python train.py --n_layer=12 --d_model=128 --n_experts=80 --experts_per_token=4 --d_expert=48 --d_shared_expert=128 --activation="geglu" --moe_layers=[0, 2, 4, 6, 8, 10] --router_score="softmax" --normalize_top_k=true --routed_scale=2.0 --balance_loss=0.00263 --balance_bias=true --router_noise=0.1 --init_std_router=0.0218 --lr_router=0.000678 --vocab_size=7624 --norm="rmsnorm" --norm_eps=1e-06 --tie_embeddings=false --optimizer="soap_variant" --lr=0.00433 --beta1=0.95 --beta2=0.99 --batch_tokens=32768 --seq_len=512 --train_tokens=308900000 --steps=9427 --dataset="wikipedia_en"
Below are experts of layer 4 (counted from 0) of a mixture-of-experts language model. Rows are named router (the router's row for the expert), down (a neuron's output weights, with its number) and show model dimensions 0-127. Each number is 500 + 25 x the weight over its row's rms, rounded and kept within 0 to 999. Numbers have three digits each.
Before each expert's rows: a language model's description of what the expert responds to. This comes from a sample of Wikipedia text that the model never trained on.

# expert 28
Description: Periods ending sentences, often fused with a word ending (als., ings., ated., ).), and occasionally decimal points or abbreviations like i.e.
router:503517470526522507525478532533533499522532547507490477513523466534500520482476543504510503489498519501497537502487485522463464498554541512473480524533482487484549479511494525504496447524513538511478470505527465450501510504483484514537479480529550533512501479516494522466500530502494502462529452517514500504516500472523530468488483517533511501482489533496450452472498456495552491521527
down2:542514490443478513517527505444506496544497507507463494505504498486536483495471488497540512488512490485481491545496510529516509517440494510481517472514489543535515534524507518462543569468516508500507514509484439511513514536548480491443476516498460494537482503495500537500509516506460436488537454480484518484487528510472489512485492536498483501521481473475499482498503515491527502512474
down3:503527480538491523480544496502517468490528490495516497493479505480482566484522523529479491479482454510510507519462533520525464498476468505494487519471539529500496546469490475560495497491491532520499482467519475561499474533507503507511485463512505507515549498563513501499538537510494438499491536508521518502451504480501510489487496466530472507474515473531530474517504459550522500505512
down4:512500470488482549522445536502482473547548526474504469525480508514490529492474515511502531481473484539477501497537510491474539536534521525535495517528507497485518480481526531453520522475498494470529459540509528479509493508510445504504472535496533488503479493479536455497479491491484482498509480514559518535534511510484497482525489468479480463517515549511516535484512533544494530516482
down5:520495490504476463502487456477503519519524559539515525479499514523524517539478502474567470509475510511480518455510520533481536514533529520503478463528495498491491516533502505485489509512527498485490479484520472476492472502459508500451457513509519496532501510502501503484514516482516479494517463518501505539559485507522531509489433542563528499502509553493504469471527491499491458475460
down6:436464511493509527502460490431454529485508466474536496486474518494474483467485513540533479509496464525501507500536534515498526512520488509547457510484470503498489522510509497483489476490483471506498500441517530538482469521490459505545502506502477475503462475497504476464500512533499499498472474501454507491508506514479509536467534459473484452541517504497541507534486541496471518495488
down7:468497497492465481425460496478506530477495469456488482508540543469497479504465497518497523532531527464464512540544510488516545555497504476508522509499528492515485473502490498482493505489481493495520491496495448501520491506515481500472542508478518498482478441487514514491523492497534483504470506475499547456513492518515497525481482490554470468506463551478484514512535549485468527496524
down8:500482534452474538475456496447527518496468480446491493490504517521501459506499524518461533497496485505527509507525501479495524530498468511502510509487512474496464482460499517503509493386480508522437520491472506503543536474537504526503544510510485489502481510499529489501516476481496535529467505504492470497502484533514499500512514489473489436525502480480502524536503528502504533476485

# expert 17
Description: Sports-results tokens like round, leg, season, team, quarterfinals, plus score dashes and table pipes between numbers.
router:509463484520508505488462517485483483497506478490540524520541520462521512461533463501543466520466490503493483519507531477491522524512495460498500473516458501518512507472505495472478483502495491472500493535517525449505481490454459485491510517548534510484544478464492490469500501519461486516495532473500467466564500518477480495516490515449488500518505482483534468466449492492456476551542
down8:490491480461524498519491495524514528473495467520501524542490461531463489512511514549512535496478505503512483489492567510476532507511463477509467520481538470461439451511512496509497507502514519500524538541487484546500494483539466468481503530534485467499505498511495503517497530453481496497528481468445475485498519470505491544476515529529504446552471518522508462513521485509511501493489
down9:502473535473430488494511498476478474513463518532492536479513501474510476514544490468476489482493530501484451483517512488476503546467492497473496492467477469466485449498481496524451472516520516486508537519488521486465498449485514537479482532511488473475504502453518512528498511497456547512463455488496497517539494450517518452554505509479501513487513520489510498513510521499479484468462
down10:462481495489481471516412518474487522474482508556493488526463457471524551507529476488503495492508512507493486535461521496511534541477516515521493491522490553479424437520529501455488475500485491496475525526503533481490501440478491480498478530528467499463514481483498480503508520506511509510507489554495504500514509469524485506515484508491487486498488528493531523519477534484483502504474
down11:497512500532489504493493510487484504497481530454536510499471502508538509458466535507554482473500477483509468507465490439534486503524497499481513483514477508539490505495523522531488541517498538552508521516497475515538516521478489528513464473499453498498493479502499488481532560492548527510527525501515484470525486467508479533498511532567485540497535483538538518492474494488493506488566
down12:579465539521496531472499513506513534529513503491514467501508494466494487507516489495547508503527496465518507503480486536483477502464496480449509514506517484483471539525508523509516528451472492499509493498531500504482464494453496511452533477508449514483439451476501515546571485470512499456503506508487508500496532494510530478499477492515484469538513545491470532524496462492497512492496
down13:501512493501539521490496535511491481521532483461484504455491510479509497468512477477531487483536489501465484510503517529490499492544533527521523481452484466507534499487537512513524493523482450499461478505506520500538530491469488525578476547485523464510499457524482489539474516534473474522509566516513496487497494485513505517510514472473469473445493492510484518475484442474496505510540
down14:501526505495484491498500415498512489519591489495553513502551509569536495525501538509495513464510492499475544482519517504488485487484514499536478515506497529493507479468488495514488525523508480462514528497504522485486490529576516464520491527468479518496484485513529523511480529485484485487479505499515513542522496503498494471447514549514532477502515543466508500497519500471517497465491

# expert 19
Description: En dashes, slashes, spaces and short connectors between numbers in dates, scores, ranges and coordinates, e.g. 1936–2016, seasons 2–5.
router:477541496475494534512481492508521489490453528477489514538534512551538516541519522482517518527528476486537544532456481466469543498483508482474516519519518432476454474531484512498486514498509490530519490462488545527489536484480500468493525517519522516505513496500503505475480469464462489471547489466492473462527505503525471514488512508461503496474530462485499503518507484520543493518535
down0:525446524462484544537498512488490441493494501482490507486489487510494497486492477446526488492473453497515506484520532486495494474499492483462493515506535508535450509474502448503507447507504478471489491459498480498522501530534459486494506515474456503505532462481485504543479525490488542560517485496480530510501472510492455488476514539505500443481547508503503512518479485506505517465441
down1:500466481512514469464529516520496506513470503485510502442489506435528468487472507483486504511535482529508541555515484517526464497509497497496490506503512518458513462485494480524492537517516512460489504449467455507511505515458495524467465480485515487456459490498472504484483516461481532525455492493513543510486499493506470478536540542515518465470532486493459478481484500502471488510441
down2:491509495522532489462477551509480487502456462518475548504488515501530520491427512504511494485478511511491537482490508524478474482491490495512480503484490431499520456468492533513485490501467521505521474483481504485469525486523546517494528513492509508506518459500505525525499501509515533518514527522507504468446505483535504517550495474474493527451506459497514523426508520544444479506481
down3:558497505496471485456471512492501497477499501508487492504497503537481495480520530489439472530452494474511507490496540508524514509516481446530471521528459529526506527501528486495465497537502483485515537494521452506538458543513465506468502474454464488523499482534530505525493519501470470527485479528509496526500521531513545484485528554491490511539461495552504490503517499467503479495461
down4:495487477498487519516477506517470502509531511471486548531499485505513521486525520547508475510476490514494532478502479482444524536503448506485482439485498514520500517485512466499508472532501479493447499545518506486485520491473488485550521490492474533468499534489461523484513462484504499462546493533488473441500533494497461492492522457476488519507526579508510508517496478489539487537534
down5:485523506476467499482494534462500503500540493513551491503528508521503491533463507504519460472510488512445534490503522487507531507481516522497505473516499436470470463470506519483492491441478488498527462519520505478499536525497468439505499506523552489473510495514507538527482532478471455511486465473473474521526489479506498461497514507541538503445535462502492488499516483493460497492541
down6:494496533453492465536503516489525531486518511465446489485519492470490474494500480500547501502514503493497524489509491455463502500511491534446555488533500481476467530541498484524471544494491464475478478472488495488503515496458499477479479495510539556541516529483516492510531491456484507521506473491508496466481446521503505511466486513497485571542492542481496502535531509521507491460483

# expert 3
Description: Column separators in wiki tables and opening brackets before dates or ages, such as "| ", "(born ", "(aged ", "Mayor (2020".
router:480484493496512545516490508492502540478478492468489502460490473459497474519505485468513524537492507497545533468458529492490512523546540509459542471526540523482464501556525539475534493511502484480525515501484534473490495485494495484467525500487533485485550495535511464466446459484514512507515474476508517475510532500548490498523498524520482503489521453462498484460447504505486481493506
down0:530485486515488517541469501504527484519492494522512510482483507458509484522513508477468519503484509482520568514458513519510526490495517493448506506487491506528515491489514491536530511479486508547529490460544530491515484493471481510494506513537471514518460510504509469512457477471457471588497496474461506518459503509466537489452466525482484458534499494530501492479459499525481488444502
down1:476522545482453470525451500487472515504494493501504484447467502491489508518489490449442498511498445539541483513523449500489535534502484486524458485517494556520497465483496484490465489544477478479455526522497482505514519455499514495539487512477473473483487486492519467508508483509540512511507548467528502487530486478502459498515459465537501495505517475492480467497456503525514501508507
down2:502503505519531497518512483534455543500494483492500475528501503525481525476479486511472524473464503502483465468472534488487502494469442482499527489467543494476513499531479481534442540520504472490495556466480515490500464504508490495510455493475490553548533453466489468547512515506489490495515466537523449544492475531500504509525450489486500540518473531496513480521501502491514483488487
down3:506528462515508482523519488532501461520517526503509495490495468494511477487484531492556513521508479471505570477507478456506498497492508498486492492527522485480477525472478502447516507472507511461484482497530498532546510478545485483468468500504499544489469482500504537438454469485502475469469522498462463481478545505515505509539532496521502460504464515464544506519502549546513492498515
down4:482516486544491492466498505478465530491463459546439468559459485486558503523494519524490515520505480484498505441502505490509483468487482507451477469474530509504547496485499530478535501499527521516505517518535456520466513475475499551513518478529462474487520470510491505511516536472504474498533512502508516474487471507479473494487456486496523484518543511531520506530493518518496531537479
down5:481473461511485489545539526483491491562511522506488504485498502532507525483507488492483508520460466474473527467530488546505498504497472542489465480507526493498504454465470480462471505522517514485487552523496519427483561520511533507504538479522471506476522493527481517513535472495548508471481462502495488458485517505507474496492459512516486538469499525491482526480496501471480519497451
down6:492466520545506476533507523476474496518510471527465467509479497540525509486493501495499496504500497529444465486473514523457476490467486489536500522509505500535517524484483489510512452437495490468451505511514427439460508470483512522493499525475493513506490494486484530492504523506503483518494509510509490527492529455488523471507508493532559463491489504512471468491544494448465531538520

# expert 36
Description: Number words like three, five, several, plus pipes and periods ending table cells or names opening a cell in film and election tables.
router:463531500560490503514489491521511523547508527500496471511488548497501547511470488472506487504521463499496527479524524522495542485512537466497496516507514486508505518513490518497524529518499555531552492515497469442491484518488503483514490470520504510477453488490506460519559507522513472508534485512525532496492482516487501495472464561549481509526497479491452486512493469472505540475435
down5:524491451517487470503511512489498505522505468501519508504547473516494498501501480499531485541493523467485491538515550525450495530532533519461540477483508534508510493513526511500516493486497522524526482504555498516519530456506502466472463529495502468527504489541445554529526518475521522492486531458524520496530453534517566496514481521519534518509493510496516494483525449517494490478472
down6:490510524521502534505521494486480518517495531485448481550456517560452512504523521485497536486499481532482519500505515524461511447542517463475501516499499522503516534518502424490513510516494506512536475506535484469508492470541476510511508471491471462527513511529476506526501500507456528459551515522478515537521455513490474521474495506511509557451480512497474524484512528504495500500496
down7:524481474517497495504499505509484497503560480460483468526494499480499484523484517474542524449450481509498502526500522510518511523494499496489470493483542478484530507466530504520530529486532459520508525485513480504519511478490470496499522513509443505504468515506504512555516535526498518474488431483498504493490505491509505492529552528548557564464509519474478482521434464480529502490494
down8:505493519489532522474491490516517466553488473544485469529513470487482469499532489478486535488519531530502512534478496524507482431516516535500523449484466519489511478501485527500470506499498526447487497467473508481477492447475536503492458497513511527455487494536521514508448546494497460488467525536498494511483497520496477478529494527511509481495545466484472519496523509512500567506466
down9:498487505483487518499519495529508495486485495504496519482519473482511489533484509508500475495495515563479493509521490525533480518512507502461500495517432513495517507528534520456466509521557494464517518503516522528523484509458493493511499472465526453545556509525502503496546508510472504485500538500501458478479486556503525479545530476486509509507494549566504509471489488449489503528565
down10:518537528517477473480462486532475522495518501488543465497487515534505463506480524488515487526496487494538515512491480484495485504496496478524490516483497520495454504522545500434504467527487491471492520539498499503472506490484477545505502508519501493500419475456493483532476526547484450508472449529524509522501482482502503512485568460452513522459475479484500523481506524523500514540481
down11:503467522450496486495490472468508501478457494508547501526522501497498486548494468486528482501508503539555482524504500496540507453489501505523516505502488544489482503527536510527506487493491548555519522516513526523563494475490498501492526530528435495516540511487468485476501495436489496477481479500505509496515530533572563486507471499497502550475498493520493502491482510513524501501478

# expert 46
Description: Verbs and auxiliaries after a subject in biographies, especially sports careers, such as was a, He was, served as, appointed, signed.
router:575466494550486508519510485499488512517505502457525518486496488485491507493512467506486506528454475536513517470495474508523544474479513510494519473482485525546488514480528502455464481489501498498517502523524502451520450495499492499543548541502513514470520497494503533519480480523539495532503527472539504519509521478528444449454532521467479496514492536448495513492491523528466527488496
down7:485448495471477510477475494519494494505484499535440480510475483491502519504474501515530495519520496482424530489510473514521489509510455469497487480532509519511525529552478516517502491503474481515509489501506560463538477507475474467478461536496518477500492478488509490509485541456488497499507502513477537510503505448515508503456495470451519529470560504497485507476536474555501457532507
down8:508484446503482499511482513499520490502520477440467489504514542515505519497488474526508526462491524542506515490509468504455508529522531513530504513552453517539453483518475510503501507490450465472517514534527518518559492467523530500502520495469495489496480507498520451503507491470474450492518509553476494514494531498458472469494478506493477452463519482542484507488474519482494524467464
down9:482537470546513453490511498491541507515490493527470491500538554531539460466480491481514490504509500511439516467521505519473484504528486527515533494472510476527489507506538509537505471525508520476499511462490511504513518502515538492472528490483504524473506489526491500477519519476468548497520500499488438441528528512518520480530454525504468557474500503532525453538519509489500515472482
down10:485499517457525524505521489510539551490512472484525477524557499461517511555494487564479492513513524486492504517476474472475555476514512486520490492524523477470495509470520495519507452515495506529502485500512515527514485492483454502476502528493474520512494516529503478533524491473489513524475485498503462571490490513516564481536489521481511421522524477477537498505514486491489519538486
down11:539478503448483545529453501509518496516444483486446518475459484489540481515492487490511522499466464491550460526548492498502483518553490531496494486478493479478466494493441515471525532514480496487489510478521481511498514494468515486483530542512469481479480518541470527514520502451465456524484491503478516488536525500526513518512506470518533471529479507469502525480482537484499491501513
down12:488490547515504482500486533523439509489496528479511464504537491500491492520466484468539509542516496516465490491473469493434504501480509496506447465492547548476509532473473523524534530489508486491531496515506513475506542464506470494450474497530480494501469494484499522507518488460507540468521536538500510518501554492480466472513465493533498537558491476468474496510490506484511513512503
down13:483504478550461510543529475495501497474507485485471512522519558485498522510512481546478486543524486500510461505476456467466483526495473501497519492476533445503527493487520492518493482540492516430474512457517525490526511482515525483503513528496525506496516494490480519481467554483472522500548504482546472499531504511479504502470513515466521519564475488496501482529479473493486464476546

# expert 51
Description: Verb forms right after a subject noun or pronoun, such as was, is, were, had, have, and verb endings like surv-ived.
router:535509517521560499472534507521502454478529509526513517483503503488497526494470474515504553476528551473497539498536482530481516491476532517502537494480490447520490485475507533494499504492486503524545531515521515489514478475493524485550473512490509469498559492468506486525538463518500520479483454513514458493521466545496487485511470532480525504487544488546524471480515508452477509510529
down9:495537519528514486519533514531477491535498541519476495521484518512525522533459524487511468477509516484479506521480512551463526476538496447465537490480516502539511449507514507461472476505473508507522438496526524472515515479476518533461461497522531476496523497518507454500522497552494512515550510472483507525496489499503492516496511520503463530557472485519466528490487487525552522489514
down10:497514509515488513497539504530508520520503497462518473560492460523494486460524497474454536499501502507532502534507507484521493545484460483455518486527517530527531454553508491522528476514486530489486504451509510507499498473543528525488491511478454475500502493499503466553517489429527524528516482473506487477464455507505509464522465459466471492550482518508486482515514488515515502519489
down11:508500505504508458493512515534510533485482496486558502522485484500526446493537530527492509514455495511499457536468481505473446494467458494477485488485493514483493526515499487480497493467527484536516503499502513476454476504464499537457484516472504470487488491427538509510487531523469540481489488524425503465490512486555476523513522487463522526506504474473466517527488486511523501515516
down12:520476477499527483524454519559534487495484441515511503511549490506531510506502496517495491439494488490501504479549471481492488542477486502503538536497553474524490525469518499471516532518487506490450498528551499525509527539528506487454498557490486508512510519498521518494546510502479490503526508484503489476505531505500531488454496503544501483497430480486504532488517544501536485496489
down13:496524514496547492498521480527519498485533500505528492526500536503496527505531512493508509498476458476523539512520484482541505486460538506560503459542505479511480489501474510498512517519532486431493537523498495439546493517479471463510482458469499526503524498525516524490515521488525489484484465489515449520491504507462493488430493516485495456474517473528488473509529467516543531475506
down14:485494477487527480474486473545484529495486477511459492486502535515490539489483518503531474473573521477500484477528532502453516457489493508528508501500521509456501547499524464509520547483506549498506517499529472512477530486493489507501472544549535499564514507502522540479478511523492474487490508479490496430539520519503528534522480512473509543502533505531511506511529492509491466517517
down15:528496498518493487477508500526484509504509490556466480467546512508512530499538498456526479522504514515486509573536531521503494470482486486480523440511457504491458500502516483498480501552555512496514536545542503496502502552518506526487477496527482489510524548535504465517478502493465474523514513507502467469477521498514466489515483500504505457539469488510516507454537534462477492505518

# expert 29
Description: Field labels and row-opening pipes in infoboxes and tables, such as name, Edition, Time zone, Authority, Total.
router:533459508486483498487487470475522536441516475485496542519479497442456489509526477558469502500519513472485472492473518506507527537504500466470486440529523518481546502480550480506486481491470467507502483484495514476540467453474483496457521529496495487535503546490515489479501509484531457505501519492489495513523539446515485475502526484511487497516489476513511487476465506525505479455530
down2:496491486506508536443468487470470498519477523481453494503501532491469499498426508447508488540489485485485498493487487459487477491467500488514476497493491531485512456517578502502485480494508523538503492477488525526510497472495478454506496522544504485524506500488455522508443509434482507503482482499452512515525491527463526520534561490520499545494511515494510491504487484481519462509521
down3:481546529509542512474511485517488507538466512536487477525519467516542468523489501478488494503479510458475502537469506532513522447519466511540551496462489536518496484478511505482521477511435511484499544531553525496504523477530573497491503498433484513462507529508491493505515457503493535510494501521510479490490476490532524480505512516516485523498500498522520559500519504496508532487500
down4:529488506512465472478493499498507511503497505473495501502505505506532507524506515467500507475534505494454521487465522498483530468511534489481521536591508468486516481495525555502534538512499490537471455444511481484465477485531508483520502428511505441481527503494482510468469495471509520517514491465466497481499485508477503436533476510482460526493524475495500485525498491525486527494538
down5:503497472555486523480535550469455478480521501455521509529520462496471517471509517524536509533480518517527525489525482484492472456505469524496541479502490528525434521546488514473523479517499477534541486486530483530493510548466494508527484511514485510469535528502504515525538504431468522478493512513505490505494524555484524511503516529457499484500528524520499504503526496483478485514504
down6:543497521469514506518488521481450519509513463510492530543551530461524509491488472498473501523479512533515535540540505497428472491507495497474505523481517504502531493510436524533496503502545467483530480516496514535478518511476462534479498478492520540498509504468541529501476501492440492482491443483498493463466506475489506519485472531465498475519514516512502476496543503500505457514518
down7:524488530466503496466488472509509520493499454491519495500451502454451507521486526486491448469513490495476511529490496503467488504472512523488477532446514519500493444474482543486507477452535457513468493449521512497524549528485484547487489521503466507513550498536477512548510485453506486476521487453475528506507472530516478519506502470497518515512507527519508504515496460474467510530500
down8:480470518502510472507527542499504515495497526494466518507519492481494515512545486482482497515514540496459525450517473545514513495490525477505553517489539481502516485488490484527484502494506530497520494472493496515497528460476543494490537495499525567487492524556505519506485457515451507495507477464503465559483443520498498517524491464497506544526444486514485512501540516482448529532524

# expert 60
Description: Table pipes, line breaks and header words in census, election and climate tables, such as Census, | Party, Candidate | Votes, Total.
router:510470500549495468507497498450490498455519462501472557505517510474480471464460469490535530480510516496513528492508537548469527528505465522476454521508521472501517502494506468568513519506500445510499502505535512507518469511506467475497515493470469463530534504545492488525513512486477449526559536505483533497505498496520502545502502509493515503485492481512483480515475489504483472459534
down1:480503493484487473514535509475482522520478517506481513498499475468522493460461542479525561465487508525500511573470534499493506456514485561544456540470508527523466470498490505506504454491496449521499531520483506530510505537459472512504492508502484463507510504481481498514461514487504478488497481510439515501492525502496504463470488479463497464492521456464483513520536479507480465512505
down2:519541500474557512473481523539504493472514544526503489500502499473429491470511499526491524501554523502491518531528517524514498566500489488497495545506476468466514464487493530539525503480454469528451511492472465547529504477490470501517521488489512478506524513507539489492484557484511512466484503493485535480487524513537520508456514465508498463520476526515507493497472491508527513463485
down3:483513487488484494477511481519470526489492542505508506524548505485463491501540504484482502502510563517502487499495482461492524469448521463499489517506497492491508486546530580493522524519533518483485483538492483455497511534496526514492518475499515523475501446498512486522461501523473545484498500501486486517504477502540452418516506526540492514504478511511470535495498479441499527536494
down4:516464509531468469545461508487526469443508515483477524496495527493459460484499508501526493457517510486468516506477524500455531514503457471483462461502503521528534490456501483479515505453469475547523490493473479507525514472475492487484469527509491507491536549524506537490471525468491486505524519485469511478511488494536511487504517531470557503453480507497532496468514470542471473490515
down5:491533476522498495522491527496507458514521460493508522497557477460484511520501508485545550509508499526476503510497527525523509479483512464525530492513531497527527462495513486509467503475507471516552454565520491505510484467500467458541497545500493489474522560508502548501469485496479513508527498500515569497542480466504497542508512494517502462508475498465516497522514486501511489450529
down6:536541500488475545519480469508512470474499475528547491514485493531502512526522514503481505524492482501517511479526476510532532503498431501479540538510544491488507537516440508521471509494486545501499488524497487487438529544514481529478506497518508503529479483446485483494498544517497484477506543493522530516501503491506459512460524491511492551458469511482490492492536488492535552535480
down7:481513517488504477507551501543475505526510555515493487485480489495561503488506525465482519521451517488488479461532481513474499487520514531503463493510520509469466550485522497536504491522461509511530491488512514525540478516535470487502542488494529490562502534518497522562514525480502479519506489535497493507473458550471540539526499504528477490519512479456469511517505495543478489532506

# expert 32
Description: Verbs of saying, thinking or naming and clause links in reviews and narrative, such as thought, described, said, called, but, or.
router:555505495519492525492505506542523500479443491568525499494518507506514497475482525506486525507516517536480548543568519490474507523474504510485511463475521519532505498488496488458530514481487492518501499496539499461495484563498518510524460505454519490505471486501519534541506546539479478448510525530490464523549533498474505477468488519528467504482498501482494508456491495508521515487508
down0:506529485509496492503484496528534523504441503492528521480471482493453560498489493538495523509489504539523519479473480503466527478489533491501488521446492495510502502501503518490469445503521490531507535479520551471499456525498510478509480497511508468517474518455474465483493497508540493524472463480576502465540516496512461488497476463516497473463510461482493508489472520441486493470494
down1:496475519472510515512493503513492511508507476539490465483502439456525460491500520492495485488469504470480519492488512511529451480504483483531483544533512459517493505479546540479517464556557523536503495531450513472522495497532539518510508520470506449472505498502498510507485528474494528496494462510510504493506485449492508477454494521520483539503480477532471468481452505449481515489536
down2:497450475514503501498537497489463509531503504482476476528499478472500564500510512481478486540552545504533498478505482508481518504565509508476531514518518494491513523471527495500523494485500467464513474452495530479521512484472499528486512534545481450522486516547502506512495487503498475466508483548526479502491554495494484489449470541529472505491485499518496512453505469524465523465546
down3:464518512474539478495507546524503499526541514539472489503568489485496517458520462478481527491504514541487504529531538465481464473495499473494488463497465510540466491506479509454518472544499479541472510497549510499549505487494478489480536502523498496507500482517510480518509469479495478545530476518459474496486487546489458494490500484497544559505512502495512509493464484513515455486524
down4:496468472464527506488499520500510496494497488506497519481465499492529485511477502529474508499521520512526509513500499457499475561514523489454510512486563527461508492514523501504493448520471505522468460469495556472492548474491489486482459540546501518464507503479500491544469482476466499499502466559501493484505508502467504518532503449509465491531477529451470492500474515538459481531484
down5:491510523503473498527491500527558482484543493493507488496502491471519473510479499556488437502476440479516500500487511487523546495483505495509545503509481467534464478469493511475461454513557498462495495519488496485506497514514528512504528485517522476491481493480519535498514507488479488494513497506506477517554459488509512494476477516524505445468573515505491481493442486429473523499504
down6:512521509486476486483509535484530470503499496472461536510474525494518499478542534468487520561514499539480532530500522474509491497450494490509535521501544477478473557486546510479504494505495538517513465494486506475488491541518495543584478481501513545456488519477488518520491508512521484459499509519500464523496459505494471465517522475479532493474533511467485472469475484488475480488516

# expert 38
Description: Nationality and country words and endings of proper or derived names, such as American, British, Mod+ern, -burg, -ian, -idae.
router:510501484527508517474566525481489456555500468521474492528512486490461489477480552464449482491530486488515508494457467490522474480552514521511508482472529489512542522508508517520509492500468498521504479497503522531500518493510532556479496473502499499487525472514482517523461520484506504492501532529541492502454444509512520455478513494502503497497455471525459465559477507482509517532485
down0:510490501486444485489497490533468462528519497502496501485526517511515479494490469454525493521549497490477491470530531514479523516470495472484526476533505504477447498493528440506514492545491496459515505525484526476467531473512480504482466528513522511544510484447529467539468521521514489499504549496478477489502563541513487514496494473485498492448521485523459549508520509495465491530485
down1:525501454493518448523504498508473536511508478519506501476515493534477499520522531544512506480504559504482497515523491475464468540501537509485468490486518495475500511472539520515480533490520542483450508486503538478521454498506470511489532503448514495540493461527452497551487471501475499540525482486466456524510520469505497501567484495477519476495495498481492484503533487506503511438488
down2:546523470528504512497510484464503499529472499501494506492501467493491532492524515508456460494513529490486533490473507448506489497505520550508494445518496506464528544488464531458477465493491493504521506476519501479507559464474509503544497514495493495501518507546484484551487508489496485424505486502523456500473505497487499500466502488498479570498506495507456507473565488534487471477528
down3:481472519520501459505509513488551506510473502464516504481524484510478529528487485539521475528472507520504479512507500519532508454546470500484482527487525545523478498454478546461500525503503515536489471539507478528468524458517500465518501485535516503460523514457466527489520499500477525518479496534479462494495537518521492518559489497479521506536515520475501538525523460506554490470463
down4:522491517514520453499507499530493483496476485479544491490533490486527493453490553502450499484464517471462443535471533535470512486518544488526479513515560465478485502519540492481502498490518538458480525525498528477493487504524519492478538528470515486496524490519475507486449495532465528460509499506466528495526489482527532549480519501499477472497534487501453473523510461492494485506495
down5:518543496548530534494493507488495461528467493545485495513475480466513502499543527552460506506490494493493481488463475541515511507512503519517457509468470497447487480491510535507484485511463488514516510466488519509536505482522555514490479538546458496482496486479461531483475513520504495512509455464494508504470485514521534502512490468556481484520498482475498508542480521458523523552542
down6:455503491520501512555506511484478487511506466485506461511497515486513512505529457491547511452519539492478496497474489539526510499527499494521470450509476530488457524496505518537550529539490467515510481456476490483511525463480469471471486499475462491491486488489458496497479494452482527504476516444466485482525527505444484506505489501519495557474528464524512487505529533541517484511488

# expert 54
Description: Tokens in sports reports and results tables: Cup, Championship, knockout, semifinal, scored, score dashes and pipes.
router:506490482513502462497502513512439469488519462484463521498522532482494524477476503534520511507464479471505492494506522540490523504517475460494500471502487460431549517508528476510446504496472485517509531515521515500518500527494457467520549525517498519557541508508489543510474459523526533494545528471498485468512477525469499500504500468475485503478463467508521483459467490536473499501520
down3:524483481482496500526516519473484513468456484510478524484491517487506483470514482503507485471457496517550497489460528469537454534478536508453514470469486509511459502528492455497520448469510508525481485526491492490521506535482539455484487494495482493500536536569502498511508491551525477492501493477516527531566500478456552511474474499502486482520481515519485465512519490534503521475485
down4:464482515499533491527465505513479490507508508509506467461479498503510503497487462435478469526470492531503480512508538470506506466469455483504525491503469551506490492543491495479526483478484459535492477535495477500500539483496484501485488556524488460531516521530533486499492527518534508525499476501500472505555496488474508504506518489477451458441551485507540536466527505547528513506491
down5:529462470531439473503506472502519500495480514485474462480503471487503532540457516550519493476500462556480524527495496481469464492502497479513483462486466460493524523531506488522553484510552485467506497475515458504495514531488482477539552522530498463498530503505488493494516545469482455493497507479438532477487504481495474543495515475482522492478487525492483514497478496497530493517511
down6:506494500495516492499477432507500545528511519512513470507490529480508462516514477490512504464492471501500569521489506491520505483524518493524487557510499524493513533479490496471556494553480523509501495505516500531500496484516537537536499480463444492526519537480508460544513509582499496469468491499526488527499554504502494552497535539517507510473503475490503471467502513529526508505508
down7:504496474576526478491486558490492512491518463499503497528457491509517498519526492504505496505531504532478489488475500477483452480475477479501499484482491465498498531486548486505516482518557500487492502548471478523517522522485491493500474501462555525472431541530502495466475469483490521505502526470454486486486486455486484494505521460530482526526488465466465459478474510457504490523508
down8:524426523541517491532542502478521490509463498490474550503528472460463489515497515506498519477487497540506466506481544519523508502487487542487490441513513479509526487519521510504518514476475443517502516474521492516521506516469453469498521484544426532487503511463463501477474492492494506484508516518426519514490497505511475508502512484497565517510470515517473489502506493496488468497513
down9:511485528509471455467502503476488477479518442488493514508493488512489518528481541479527493495520499512508448511479521453528491494516490527484470511488486471537522520461477542524474450475499523500498502512499434497525517502478471477519493498496439495506517510526491510522493476504510517466484465538450461485482484483526514473552448465500510481467513489479472517508523554460535512485525